{
  "moe_layers": [1, 2, 3, 4, 5, 6, 7, 8, 9, 10],
  "balance_loss": 0.00259,
  "n_kv_head": 1,
  "tie_embeddings": false,
  "init_std_down": 0.0678,
  "beta1": 0.9,
  "grad_clip": 2.0,
  "final_lr_fraction": 0.0,
  "batch_tokens": 65536,
  "train_tokens": 684600000
}
Below are experts of layer 7 (counted from 0) of a mixture-of-experts language model. Rows are named router (the router's row for the expert), gate (a neuron's input weights, with its number), up (a neuron's input weights, with its number), down (a neuron's output weights, with its number) and show model dimensions 0-127. Each number is 50 + 12 x the weight over its row's rms, rounded and kept within 0 to 99.
After each expert's rows: "mostly gets" lists some tokens that are sent to it at least half of the time. This comes from a sample of Wikipedia text that the model never trained on.

# expert 30
router:49 41 54 34 41 51 57 31 65 54 43 49 52 51 16 44 29 59 62 49 63 69 49 30 52 45 34 59 20 38 50 54 44 46 41 68 41 33 63 53 49 38 42 76 61 60 70 57 35 62 57 36 42 63 30 33 32 32 53 61 41 66 52 71 46 41 49 33 56 46 53 49 56 26 43 74 43 55 49 63 47 53 56 51 48 60 61 65 49 42 40 55 47 54 49 48 62 51 39 27 57 58 59 67 45 32 61 41 41 48 54 50 56 70 40 53 46 57 39 64 68 45 72 60 61 77 37 46
gate0:45 64 30 44 63 32 38 48 62 32 50 42 55 54 51 28 62 46 56 70 39 47 55 42 41 44 58 38 35 36 39 56 29 76 40 74 34 44 23 56 43 43 47 80 43 87 50 34 48 58 59 47 63 34 53 45 53 53 59 52 73 54 54 56 46 69 68 25 46 46 57 41 30 54 55 46 67 51 41 46 47 57 42 45 60 53 53 42 42 34 54 52 57 58 66 49 68 54 26 51 56 68 56 53 55 64 59 49 59 48 25 63 53 47 69 63 33 73 53 43 48 59 57 48 51 59 44 55
up0:30 67 38 46 72 50 44 56 50 70 55 39 27 22 64 48 46 38 44 67 60 56 48 31 57 42 54 56 63 49 65 62 49 50 45 61 52 52 48 54 18 55 52 45 59 64 58 50 50 46 37 58 67 44 33 65 48 47 66 42 37 55 46 73 39 38 52 34 50 57 53 54 53 50 27 55 43 61 42 21 63 60 52 48 43 42 48 59 53 39 31 40 51 84 44 51 67 43 43 64 72 61 50 48 65 60 70 53 47 43 48 40 66 43 26 26 48 36 50 58 54 45 47 63 45 35 38 74
down0:43 43 38 65 49 71 47 62 57 51 52 63 71 51 33 60 70 73 56 54 50 43 58 62 77 55 32 58 30 31 55 32 52 57 45 57 65 52 43 62 50 47 42 41 27 50 52 49 66 54 74 55 37 28 19 49 49 42 66 55 44 63 39 37 61 44 59 44 19 43 45 58 51 47 48 53 53 32 59 77 81 46 45 33 62 52 43 63 64 39 70 41 60 65 48 48 57 49 64 54 54 47 61 50 56 53 59 32 43 39 43 37 55 45 42 59 34 76 34 53 46 41 50 57 41 44 40 41
mostly gets: "inomial", " Animali", " Occupation", " Website", " Genus", "www"

# expert 7
router:63 37 43 38 76 37 43 55 52 63 37 49 44 38 35 52 42 64 61 68 48 67 66 39 50 51 34 56 34 45 59 61 37 51 61 70 42 53 53 50 40 33 45 70 53 54 69 45 42 55 54 36 54 58 42 28 43 44 38 62 47 36 45 64 58 38 49 31 44 49 46 41 72 36 26 72 62 45 47 48 42 40 68 58 66 65 59 47 53 45 52 55 32 46 48 22 61 40 38 31 57 44 68 32 50 45 58 38 38 43 55 57 39 64 35 69 59 40 67 43 55 44 54 52 64 88 41 66
gate0:70 46 49 64 69 67 53 56 52 56 63 57 51 43 53 55 61 41 52 62 42 42 34 60 87 54 65 52 48 44 52 76 40 50 61 26 38 38 50 38 48 45 56 62 53 66 30 58 37 52 64 43 36 51 47 43 47 46 59 74 64 55 52 63 39 26 42 46 50 42 61 48 34 30 43 39 48 51 61 64 50 19 40 50 41 43 65 54 76 48 78 34 35 44 55 57 56 44 50 45 41 45 42 51 52 44 46 40 57 66 50 39 41 69 38 69 50 37 29 59 45 55 42 31 81 58 52 58
up0:32 52 38 66 45 24 56 33 62 52 49 36 45 53 60 35 66 70 53 61 53 64 56 74 45 42 52 48 65 41 64 45 50 49 37 56 39 39 55 54 27 36 57 45 33 50 27 24 49 52 47 48 61 46 62 35 46 40 54 41 40 52 59 45 47 32 63 31 57 42 58 46 41 39 50 39 63 40 30 47 72 72 45 59 35 34 49 55 51 55 23 52 44 52 52 46 67 50 77 54 50 44 40 44 67 65 35 27 67 58 25 35 43 54 39 44 50 42 66 47 74 61 62 36 39 47 53 34
down0:53 49 39 33 47 32 65 58 40 45 49 37 55 51 47 60 68 54 60 42 50 53 46 42 50 53 62 39 67 62 31 57 58 53 25 53 64 64 74 41 47 60 55 51 49 86 46 40 49 65 39 54 52 45 43 35 48 46 22 65 43 57 57 57 59 58 46 34 30 38 27 63 50 45 35 39 52 50 46 67 55 51 68 54 38 52 27 69 71 61 64 39 48 63 50 57 40 31 42 54 55 43 51 51 75 42 76 62 46 56 59 54 55 64 33 46 54 59 36 65 35 48 63 44 46 81 71 42
mostly gets: " comp", " imp", " f", " app", " c", " rest"

# expert 5
router:66 39 74 37 62 53 32 37 57 49 34 63 64 46 28 44 47 61 55 70 67 46 70 39 57 72 46 50 36 58 73 52 50 35 58 65 32 40 67 71 51 54 40 48 58 39 56 48 31 42 48 48 26 45 22 28 48 48 59 63 45 42 49 47 55 51 63 36 36 50 77 39 70 45 42 54 64 37 34 50 39 49 44 59 66 52 31 55 39 42 50 48 55 40 43 40 53 38 42 52 51 60 61 44 43 41 63 39 30 40 57 56 54 63 49 50 54 31 59 70 67 24 50 57 73 61 45 52
gate0:71 56 46 70 29 28 69 39 40 56 37 48 34 49 40 62 48 46 76 64 37 61 69 66 36 28 51 58 53 56 60 38 38 41 55 49 69 61 39 50 43 39 66 56 64 41 52 41 50 48 74 47 40 54 72 62 41 43 64 51 58 52 40 26 77 51 45 53 37 73 65 23 34 45 45 37 43 60 61 63 51 37 56 56 49 48 40 41 54 48 37 46 39 51 54 65 44 53 60 44 41 78 62 40 52 27 35 35 44 41 51 46 49 66 44 58 70 47 46 58 61 56 47 55 40 47 70 36
up0:43 24 64 67 58 47 45 52 64 44 51 65 63 42 37 61 49 63 44 62 63 36 63 49 67 75 49 45 50 56 53 56 71 29 31 49 34 61 70 57 50 63 61 43 56 42 49 42 19 41 64 61 56 46 28 39 65 64 55 72 43 28 48 53 39 46 47 26 58 31 51 52 67 59 55 55 90 54 52 53 54 50 49 29 64 66 40 55 28 21 59 55 57 41 53 51 37 39 62 41 45 46 61 50 48 62 59 43 36 59 50 60 58 53 37 41 52 33 46 41 55 46 55 53 57 53 45 55
down0:63 33 56 56 68 59 51 73 63 68 39 58 48 17 38 73 44 52 59 48 35 33 56 26 49 75 65 46 48 38 53 40 34 61 50 60 24 59 47 57 45 62 35 54 47 33 31 47 24 54 59 52 54 30 26 52 62 61 48 61 50 54 44 51 47 32 49 37 54 54 57 41 67 50 61 73 56 70 46 58 49 55 46 61 49 60 43 53 46 48 54 36 50 47 37 18 53 50 55 42 56 32 51 55 50 57 72 30 54 49 39 72 57 65 48 50 42 46 38 44 59 41 36 53 60 30 37 53
mostly gets: " John", " Robert", " David", " Michael", " William", " Peter"

# expert 4
router:69 33 62 31 55 43 20 29 58 56 35 52 64 46 42 50 52 65 55 75 58 66 75 55 61 76 51 42 40 39 57 64 43 36 60 56 37 43 57 47 37 42 41 54 58 59 53 44 43 41 65 52 48 54 46 27 12 38 54 71 37 42 46 70 62 37 58 42 33 50 62 42 53 48 45 47 48 41 32 59 52 54 75 44 55 59 39 52 48 50 53 51 52 36 55 26 54 37 44 34 56 52 55 35 49 31 60 40 38 34 48 45 38 51 34 60 50 30 58 51 55 33 48 75 51 45 30 52
gate0:63 61 37 44 34 73 53 40 31 49 63 35 46 56 44 40 43 37 52 63 49 79 53 37 45 35 42 49 70 48 60 48 42 81 51 81 47 53 52 49 53 61 54 45 34 53 59 59 47 42 54 56 34 34 33 47 49 37 49 34 53 53 43 59 44 67 49 43 65 50 56 48 50 61 73 42 51 45 66 66 69 67 43 43 49 39 61 51 63 40 36 60 53 70 21 44 68 56 79 40 39 35 32 57 42 24 38 62 56 60 38 52 45 59 55 54 50 60 65 31 42 45 55 59 48 42 31 36
up0:32 54 55 58 71 38 52 72 17 55 55 29 40 47 53 62 47 67 33 47 46 52 38 34 34 58 37 55 33 46 21 47 47 69 45 66 57 54 69 49 49 56 47 51 55 47 62 60 60 52 54 52 60 45 54 52 44 62 26 48 40 38 61 29 39 49 34 45 39 43 49 69 54 43 49 68 66 61 40 64 62 40 67 33 50 66 40 55 57 33 39 36 49 35 35 68 39 75 51 48 48 67 43 35 41 58 60 62 68 64 52 24 44 63 62 45 54 66 30 44 38 50 30 50 45 49 46 55
down0:65 39 70 52 57 58 51 51 81 55 62 66 59 58 52 67 53 41 50 31 54 49 54 48 45 58 78 69 43 38 63 43 66 44 68 48 62 56 67 50 48 71 10 32 63 35 21 46 42 60 60 63 49 53 43 56 70 41 44 70 28 39 67 62 56 45 52 58 44 43 53 49 51 49 29 35 44 65 50 52 50 45 53 49 43 39 60 44 47 50 47 37 39 72 59 55 41 33 46 53 63 65 52 42 70 55 70 43 42 40 40 64 58 61 67 37 61 72 46 39 56 47 51 41 66 51 49 44
mostly gets: " began", " took", " made", " became", " named", " against"

# expert 16
router:49 39 63 46 57 42 35 28 61 65 43 69 63 55 34 48 55 66 49 67 68 45 51 42 61 80 26 50 34 54 48 52 33 46 51 55 34 49 65 54 50 34 53 57 70 45 50 45 44 58 39 37 49 77 38 34 43 38 56 54 34 35 35 53 48 46 57 32 58 54 78 43 62 50 35 49 56 40 45 68 40 54 45 46 56 53 32 46 55 43 52 40 56 50 51 45 53 39 57 25 59 55 61 31 58 32 65 28 38 34 59 56 48 64 40 56 38 29 64 51 65 46 64 55 64 66 16 56
gate0:40 44 37 59 58 42 37 43 54 38 63 58 42 38 33 54 69 50 53 54 65 31 62 51 43 44 36 74 43 58 38 54 57 39 34 53 47 44 52 35 55 50 39 61 45 22 74 48 31 50 64 42 36 53 46 44 42 59 63 67 60 13 47 47 42 42 52 54 60 30 45 47 51 54 61 46 81 53 49 60 44 58 39 52 38 85 30 40 52 42 42 39 74 50 59 43 37 56 51 43 44 40 54 38 46 45 65 32 29 64 55 47 36 44 32 50 33 36 59 49 56 46 67 61 68 32 38 59
up0:66 25 59 56 19 73 58 43 67 44 27 69 29 39 48 45 57 50 56 58 44 39 57 61 65 63 52 67 45 43 48 58 46 49 59 56 49 44 58 29 54 57 63 46 35 54 64 52 47 59 46 48 46 58 63 62 34 63 47 50 51 67 37 53 41 48 43 41 54 47 36 46 40 59 52 74 55 29 34 52 40 74 33 72 25 36 52 56 62 61 28 48 60 50 31 62 48 43 43 34 65 52 73 43 78 50 58 55 45 54 34 27 57 65 50 54 55 47 30 36 53 52 45 29 45 49 39 52
down0:48 49 57 52 43 29 65 55 73 58 35 59 75 38 51 29 45 62 72 31 49 58 50 41 40 31 57 41 28 40 39 36 44 38 37 53 52 73 63 48 28 41 30 58 65 49 42 35 30 28 60 47 68 61 39 31 47 45 56 51 39 54 34 56 22 57 55 41 54 44 52 46 38 53 30 62 47 53 32 46 69 29 54 54 64 42 68 50 63 39 27 59 38 33 51 55 33 50 47 33 60 40 61 39 51 45 39 46 63 59 57 55 35 49 61 28 46 44 42 44 59 52 44 49 63 37 57 58
mostly gets: "ω", "read", "×", " ×", " minutes"

# expert 25
router:64 44 58 45 50 66 48 41 60 64 26 68 54 44 35 35 51 61 57 61 51 64 49 46 43 75 50 74 43 65 57 52 46 38 52 58 45 33 55 55 41 36 47 67 58 59 68 45 49 54 42 37 52 65 56 27 45 48 68 55 43 31 35 46 69 56 38 36 40 60 54 36 60 41 38 78 38 35 35 68 52 48 59 57 58 41 47 47 52 50 52 51 49 36 41 34 39 49 37 35 74 67 85 42 48 50 54 53 51 39 60 46 35 76 40 55 56 27 49 49 74 54 53 58 72 70 42 58
gate0:60 32 62 64 33 31 39 50 44 50 72 60 34 60 55 53 50 49 58 60 50 57 52 49 42 76 59 52 44 62 36 57 50 73 33 72 57 33 36 56 44 68 79 41 51 57 52 56 63 66 53 67 37 62 57 65 66 47 43 63 82 38 41 51 50 67 69 60 54 25 48 39 28 65 44 47 67 57 22 54 53 48 36 55 55 42 47 26 45 44 39 62 41 60 56 58 46 60 45 64 64 44 35 46 39 66 65 57 41 51 53 44 34 52 46 48 52 55 60 74 52 39 46 53 43 61 50 63
up0:38 71 45 45 39 38 50 52 46 58 51 29 60 73 46 57 23 55 46 46 51 53 42 41 36 44 48 73 41 51 42 62 61 53 59 32 50 60 43 56 77 45 60 45 68 44 25 42 52 22 61 41 43 67 48 48 35 40 52 40 68 36 50 54 58 60 45 57 58 61 44 29 30 41 46 38 48 58 55 76 63 31 63 68 26 61 44 59 41 57 42 52 77 54 46 61 68 62 50 65 67 44 36 47 43 49 63 44 55 42 47 64 44 33 58 36 51 71 63 58 34 53 38 43 42 42 72 43
down0:58 27 62 55 58 67 61 57 63 33 37 42 46 62 51 49 61 69 50 76 44 40 58 62 66 37 29 40 45 25 53 51 52 62 30 44 33 72 75 49 51 46 59 36 44 63 65 25 62 38 47 20 67 43 55 44 41 62 54 54 51 68 55 49 41 35 70 35 62 69 56 64 46 49 56 53 47 58 51 56 42 57 56 61 56 44 65 54 61 45 45 30 59 49 66 46 55 48 63 64 41 52 49 48 66 62 40 44 51 47 86 66 64 45 56 72 34 40 55 51 68 56 61 51 48 53 40 50
mostly gets: " \"", " [", " “", " we", " you", " never"

# expert 31
router:37 44 63 42 62 59 34 39 57 54 33 50 63 49 42 40 48 66 63 55 68 51 63 52 45 56 22 52 34 55 58 58 30 49 41 41 51 46 76 58 25 53 63 69 55 68 67 46 30 60 40 44 43 41 29 40 30 37 58 67 57 59 41 56 67 61 36 44 35 33 61 34 74 45 30 62 70 66 57 58 41 57 60 49 57 43 46 38 44 40 49 29 56 36 47 40 57 51 44 27 57 52 69 61 45 32 59 31 47 27 52 51 50 68 38 54 54 32 53 56 59 37 54 51 42 50 34 62
gate0:40 55 59 63 44 50 36 51 70 28 36 57 54 40 44 62 50 60 46 32 50 81 50 62 41 72 44 47 41 56 48 52 44 34 44 68 40 20 60 58 37 59 45 50 43 50 57 70 41 48 26 64 70 52 30 71 45 45 50 52 64 60 55 63 51 45 71 59 31 61 60 40 51 50 36 60 46 64 58 50 59 47 50 51 77 41 65 56 59 58 48 38 67 64 72 37 65 47 65 55 39 74 48 67 71 44 42 45 42 49 62 52 33 57 62 38 53 39 47 58 43 31 44 46 43 51 30 28
up0:47 72 80 61 60 38 52 71 64 29 49 44 41 41 43 66 71 70 58 54 57 47 54 46 24 55 36 49 33 51 53 66 35 31 45 49 52 33 66 31 50 55 51 57 63 51 73 52 67 54 62 54 36 49 76 70 51 62 44 65 53 68 43 82 60 46 58 40 52 30 52 52 40 41 43 64 25 73 52 44 58 63 63 66 67 54 67 45 45 40 53 37 55 50 41 48 71 41 73 50 39 28 47 57 54 56 48 64 47 47 59 54 58 53 64 59 56 57 51 60 42 54 50 56 47 56 54 53
down0:36 45 33 52 51 43 62 54 59 58 52 65 46 44 85 51 40 44 49 38 65 43 40 47 46 62 46 46 61 52 31 56 51 13 65 45 37 33 44 66 25 56 54 58 60 51 56 53 39 46 57 55 63 34 27 40 54 53 39 43 56 43 43 27 43 49 59 59 58 48 34 56 55 67 57 62 44 50 35 43 53 56 45 19 38 38 51 77 53 52 48 42 31 62 33 71 46 57 54 57 53 40 53 52 28 39 54 63 55 46 49 73 44 44 68 66 64 39 80 49 46 55 62 29 29 50 57 50
mostly gets: "):", ":", " Starring", ");", "),", "\","

# expert 6
router:55 29 53 29 58 41 31 34 60 57 35 60 53 47 37 18 51 63 66 63 64 57 70 46 35 72 36 46 39 55 47 65 33 52 51 67 32 33 62 59 39 37 46 64 70 57 48 39 43 44 38 36 61 52 51 36 23 35 57 57 41 57 64 46 61 52 44 29 48 56 66 39 61 27 31 51 67 34 36 64 47 42 52 47 67 68 61 52 51 32 48 47 56 44 36 42 47 31 37 42 60 58 70 61 41 45 49 32 43 41 58 59 56 63 35 56 37 34 61 54 56 46 52 65 45 60 44 52
gate0:56 37 41 47 53 45 54 24 65 65 43 58 37 39 53 38 46 31 73 57 43 49 66 46 35 56 36 51 48 43 43 63 27 50 43 64 38 22 40 53 35 57 55 53 42 57 32 44 38 40 59 50 59 55 45 29 45 46 55 36 49 55 43 56 46 42 67 53 43 65 56 65 48 53 31 72 78 36 21 51 36 41 72 42 58 39 56 60 26 40 50 39 30 55 51 42 60 48 63 58 56 60 61 59 52 54 80 47 35 28 62 48 56 63 39 52 51 67 48 46 45 42 73 74 63 52 43 57
up0:48 58 37 27 67 54 53 31 50 60 40 73 51 37 45 60 39 47 74 57 69 54 41 42 48 38 28 78 49 49 58 55 50 68 31 62 29 62 53 60 39 47 67 47 53 36 64 62 53 59 55 61 54 57 48 29 30 45 64 41 46 40 45 66 74 58 55 30 43 49 49 29 56 47 34 65 45 39 41 56 50 46 54 64 36 50 55 45 67 44 45 26 49 26 49 51 52 49 49 42 59 72 66 39 54 40 67 42 55 35 43 66 66 35 44 38 42 44 51 61 55 55 77 51 27 61 50 62
down0:54 38 56 46 51 53 51 51 50 43 43 46 64 54 90 36 65 61 48 33 47 32 62 46 47 51 47 57 50 36 51 58 20 62 51 46 38 35 57 31 43 50 62 38 59 50 28 47 44 59 61 58 52 48 25 44 49 58 41 66 44 73 33 56 67 65 56 54 68 70 51 36 66 33 57 51 39 55 48 52 47 61 59 78 75 40 44 40 49 42 65 44 30 58 35 47 47 50 54 45 60 59 63 41 47 61 54 50 51 51 37 53 61 53 57 72 30 51 54 48 61 45 81 40 48 65 15 47
mostly gets: " court", " slave", " would", " unit", " jury", " army"

# expert 20
router:65 21 63 42 51 46 44 35 49 63 48 49 58 51 34 48 37 54 62 63 48 62 68 43 62 51 34 53 45 54 57 60 47 48 46 71 28 56 83 59 43 50 56 53 64 53 72 50 41 51 57 42 49 60 21 33 33 28 62 50 47 44 43 50 60 47 70 24 40 40 53 48 71 49 42 62 66 49 38 66 44 44 46 52 64 66 42 50 57 36 52 36 52 35 43 48 58 29 32 48 72 55 45 46 41 42 55 27 33 33 79 54 38 53 30 60 49 47 71 48 63 39 45 45 62 56 48 56
gate0:54 65 59 56 50 43 59 24 64 37 55 26 67 63 39 52 52 28 33 40 67 61 48 55 48 39 56 37 53 56 53 61 54 41 44 22 36 41 48 57 57 62 59 45 40 35 47 47 57 47 52 41 39 62 29 56 43 56 64 52 78 65 51 42 48 57 77 68 66 58 42 47 38 44 53 56 50 37 45 70 50 47 61 38 51 52 56 60 65 66 43 75 24 71 65 68 47 46 58 55 57 43 66 61 47 26 39 40 40 41 71 40 49 50 45 75 57 29 55 37 30 60 46 58 45 39 42 51
up0:67 60 36 34 55 61 46 46 54 42 59 62 47 50 55 34 53 51 59 64 48 63 30 33 58 57 41 57 35 29 37 48 63 54 56 52 49 70 64 44 62 52 51 39 38 57 54 81 71 50 74 57 59 58 51 50 43 39 69 49 44 28 60 33 64 43 55 54 43 51 39 56 47 51 69 40 43 61 69 77 63 57 63 36 79 60 60 34 50 46 34 49 62 47 26 32 53 48 53 36 59 56 51 65 36 61 55 38 56 61 57 58 57 35 48 27 76 46 48 60 38 51 33 51 65 38 37 65
down0:56 50 43 37 67 46 62 48 45 34 51 62 49 39 60 38 41 59 45 54 53 33 39 52 53 51 38 43 48 62 67 77 51 60 33 45 52 52 57 39 38 47 32 52 48 51 54 42 39 69 28 62 63 43 72 31 49 57 46 42 39 43 29 52 55 68 62 47 45 73 28 46 55 46 45 45 64 26 61 47 73 47 61 31 56 33 36 76 57 52 39 49 48 37 64 46 39 13 43 56 67 45 67 36 41 59 51 59 55 17 40 78 37 39 38 38 55 49 37 49 52 42 49 46 43 52 45 46
mostly gets: " Great", " River", " river", " Lake", " southern", " northern"

# expert 28
router:65 35 58 61 63 49 41 31 53 55 43 57 60 53 37 56 47 56 39 51 73 51 63 59 53 70 18 62 31 64 40 47 42 24 49 43 52 37 69 55 33 51 45 51 37 50 60 51 49 69 56 41 52 67 31 33 45 32 59 75 16 45 43 54 56 70 47 28 35 51 66 52 58 38 57 57 53 42 33 51 62 58 55 42 72 51 40 57 41 49 40 51 59 47 39 34 60 55 36 32 63 50 54 45 49 45 47 35 43 49 72 56 34 64 45 50 66 20 42 50 54 56 58 53 64 72 43 58
gate0:31 58 68 57 51 40 48 49 38 46 30 57 23 30 38 60 32 67 28 41 33 61 64 56 53 45 53 36 43 63 42 31 46 70 59 49 64 53 53 54 50 54 61 56 72 44 53 61 52 46 52 42 18 56 68 50 50 62 47 50 36 53 40 32 76 54 30 48 46 54 59 30 43 51 38 43 56 32 56 51 26 59 48 34 41 44 51 41 43 33 50 47 61 50 30 40 53 51 51 44 73 59 47 31 39 62 73 42 54 56 60 53 49 63 45 62 36 44 44 49 65 42 35 50 59 46 45 88
up0:60 59 55 29 32 43 40 38 43 57 43 69 56 49 51 61 42 61 60 63 59 71 35 45 45 65 57 59 49 45 31 42 64 40 27 36 46 41 55 47 58 39 60 54 44 38 54 53 44 30 45 49 54 47 56 50 59 45 58 71 55 32 32 33 23 46 64 49 59 44 55 54 39 62 46 59 24 52 42 57 44 53 57 51 55 63 43 49 49 37 51 64 44 38 50 68 31 48 46 36 24 83 52 52 48 38 47 49 51 29 41 56 64 51 69 88 53 40 43 46 75 58 65 68 29 70 54 45
down0:48 29 39 51 49 31 42 40 52 58 54 45 38 55 52 49 54 55 56 53 48 54 47 68 63 50 53 45 64 36 51 59 78 79 54 55 44 55 42 41 57 39 34 32 49 53 36 37 16 44 45 35 36 47 31 55 60 27 67 63 22 26 59 54 38 47 64 51 42 45 65 46 63 66 36 26 49 36 31 50 43 35 70 46 34 50 56 57 43 39 57 45 43 26 46 54 47 27 31 53 44 47 59 43 46 41 51 47 27 36 58 61 50 52 57 62 53 59 70 48 41 60 61 67 71 38 57 51
mostly gets: " Ex", " Be", " Bri", " Ne", "Ex", "Tru"

# expert 2
router:60 59 58 30 57 31 61 38 59 50 47 41 62 31 18 64 47 44 63 64 84 57 73 53 43 62 39 63 41 53 44 59 41 56 53 45 42 43 80 55 53 40 56 53 45 32 67 41 36 50 38 45 53 49 45 60 45 40 51 63 23 32 38 49 63 51 49 43 37 43 60 46 53 47 40 43 59 48 38 54 47 47 65 47 51 63 54 41 31 62 45 43 65 36 47 35 33 17 49 47 67 43 63 37 53 25 62 33 42 48 52 55 37 77 36 49 47 30 59 55 50 43 63 51 67 62 40 61
gate0:44 57 47 44 47 49 49 36 53 54 63 27 63 65 57 55 33 50 26 57 35 53 65 52 66 55 47 60 35 46 54 67 57 42 47 89 57 37 77 66 63 37 60 60 56 25 42 62 65 39 47 60 45 67 19 51 48 47 59 42 29 42 46 53 42 57 69 58 46 44 37 53 40 51 44 44 42 37 43 39 50 49 39 66 51 45 53 56 41 50 47 48 53 31 57 52 29 61 51 64 62 31 41 60 47 48 27 17 51 54 42 73 44 42 37 34 66 57 66 39 60 69 44 48 48 51 56 47
up0:75 67 46 66 44 42 36 22 41 48 56 62 33 45 46 50 55 40 61 53 37 61 49 44 59 54 48 60 46 52 55 63 72 49 63 65 59 48 54 72 67 32 56 24 57 44 55 62 64 42 52 68 29 27 34 33 48 47 70 40 65 44 55 36 40 61 56 57 58 48 37 47 68 34 64 50 56 42 49 52 39 62 42 32 50 52 49 60 44 40 63 79 60 57 60 51 37 48 51 41 65 42 82 43 52 64 41 59 60 40 56 43 57 53 19 64 52 36 43 40 33 54 33 62 58 41 50 41
down0:81 62 40 38 47 65 51 60 59 55 50 31 37 45 48 48 65 26 55 41 39 54 43 56 36 81 28 51 38 35 52 48 56 61 36 63 42 49 35 71 42 57 39 63 77 50 45 55 63 61 58 61 59 43 40 64 67 51 58 41 46 38 43 46 40 56 30 38 69 25 35 50 56 41 60 42 38 31 54 62 43 38 25 49 57 57 51 48 33 68 46 39 58 48 53 53 36 43 56 57 52 52 50 51 36 31 47 49 74 42 51 84 71 46 38 60 62 49 48 48 63 40 45 41 52 36 46 37
mostly gets: "cent", " la", " Roman", " Cla", "phone", "sea"

# expert 15
router:53 33 70 47 60 51 42 33 71 60 38 38 54 47 28 52 61 57 61 68 61 65 74 48 48 53 26 65 43 56 68 65 42 38 63 40 40 30 64 70 35 34 52 63 59 61 50 48 53 60 65 38 40 54 34 40 32 31 65 72 31 43 46 57 50 53 51 28 28 43 56 44 61 46 43 57 54 43 43 69 55 48 56 64 50 61 48 50 53 44 47 52 50 29 51 36 64 36 45 17 60 48 41 68 39 40 57 39 37 34 43 38 48 73 46 57 44 55 64 59 60 47 60 59 63 69 44 44
gate0:50 36 55 59 59 33 38 68 58 61 73 51 39 58 62 56 52 34 47 47 51 58 48 45 43 66 32 40 29 31 43 29 66 33 31 49 58 48 58 33 59 43 46 46 37 33 54 30 62 55 75 41 49 58 46 46 39 34 54 59 35 62 58 46 41 63 39 62 60 61 53 50 52 59 49 32 39 40 48 55 56 34 72 40 46 45 42 65 39 39 55 32 47 58 60 31 81 44 72 49 58 43 59 61 62 59 36 76 57 66 69 36 41 48 38 28 57 69 54 49 46 34 62 56 30 47 52 51
up0:46 43 58 61 48 50 42 54 74 39 25 41 44 39 56 36 64 59 67 60 52 45 62 44 45 54 44 51 56 73 46 38 37 62 54 45 47 33 55 46 33 63 18 47 63 47 62 45 37 32 45 54 59 40 55 43 72 81 39 41 48 52 42 60 37 25 63 70 47 47 58 74 69 65 70 57 59 50 55 61 45 46 66 60 47 53 63 38 39 52 51 53 44 43 56 47 20 35 68 53 51 55 43 29 66 70 58 54 34 44 36 30 58 59 45 51 61 50 67 37 64 36 57 55 46 37 57 39
down0:32 34 33 58 57 38 46 50 39 61 60 57 65 57 62 39 55 39 40 58 54 51 49 64 45 60 60 56 60 39 40 34 56 39 42 76 52 48 37 37 43 31 51 41 40 51 59 60 57 41 65 34 72 55 54 26 54 38 54 57 53 49 58 53 60 50 53 53 43 61 59 35 39 59 42 50 51 32 69 47 52 21 38 46 47 43 36 50 51 44 32 31 55 67 55 60 46 56 16 54 53 55 63 59 46 53 35 38 57 79 62 55 64 50 31 31 61 59 47 54 42 81 27 65 71 57 42 72
mostly gets: "present", "″", " ago", " he", " (#", " she"

# expert 11
router:60 58 61 43 53 43 50 33 54 62 55 70 62 48 16 52 41 63 57 60 56 66 64 57 57 54 35 45 50 71 59 56 41 53 54 66 41 49 62 74 31 48 33 63 49 36 63 35 46 44 27 42 40 53 32 55 21 63 43 55 29 52 42 59 58 38 54 32 28 56 63 44 57 54 30 61 56 58 42 58 38 51 59 47 55 55 46 59 48 42 37 35 59 34 61 46 42 69 43 46 60 48 57 56 43 57 60 26 52 21 57 43 39 60 41 26 33 37 60 38 55 43 50 68 73 60 32 45
gate0:51 31 58 40 46 58 72 58 50 45 57 57 51 48 70 32 27 30 53 49 51 50 52 24 55 55 42 39 47 61 64 59 47 44 63 46 36 44 69 50 67 53 50 37 38 45 48 39 41 53 64 37 65 30 49 43 46 59 55 43 50 41 48 50 65 44 48 32 74 19 70 78 58 52 35 50 31 41 55 71 30 51 49 50 48 61 48 55 39 41 65 57 41 56 59 53 73 56 32 19 42 51 45 41 68 44 55 52 58 56 34 78 19 67 53 52 45 49 69 49 53 54 48 63 52 57 44 56
up0:49 64 26 55 59 72 49 45 60 25 37 43 60 54 72 73 39 32 56 33 52 25 73 50 47 29 43 74 35 42 60 39 64 48 72 47 42 45 48 60 53 44 49 42 68 54 51 45 38 59 57 34 53 53 52 37 53 51 44 33 29 42 38 37 35 46 76 34 31 61 43 48 41 56 65 46 42 48 56 59 50 52 40 37 63 57 61 52 29 56 42 38 75 61 52 55 58 57 47 55 64 52 46 54 57 39 74 70 63 52 52 48 43 44 65 42 46 56 31 60 34 41 51 67 48 36 47 72
down0:38 47 53 49 51 65 37 37 59 46 35 40 47 53 61 46 38 58 39 57 58 51 53 52 64 35 45 72 45 67 50 74 57 56 52 51 57 67 43 49 35 53 30 56 39 36 77 53 55 62 64 31 52 24 49 40 38 61 57 53 80 57 52 70 42 36 61 54 58 81 40 60 37 59 77 38 39 56 44 40 55 49 49 66 57 47 28 49 57 72 63 41 48 59 52 39 73 56 44 43 50 28 33 62 49 33 46 53 42 47 57 47 60 29 57 56 71 43 58 75 36 42 56 42 59 58 52 65
mostly gets: "ac", "par", "ar", " minor", " major", "lac"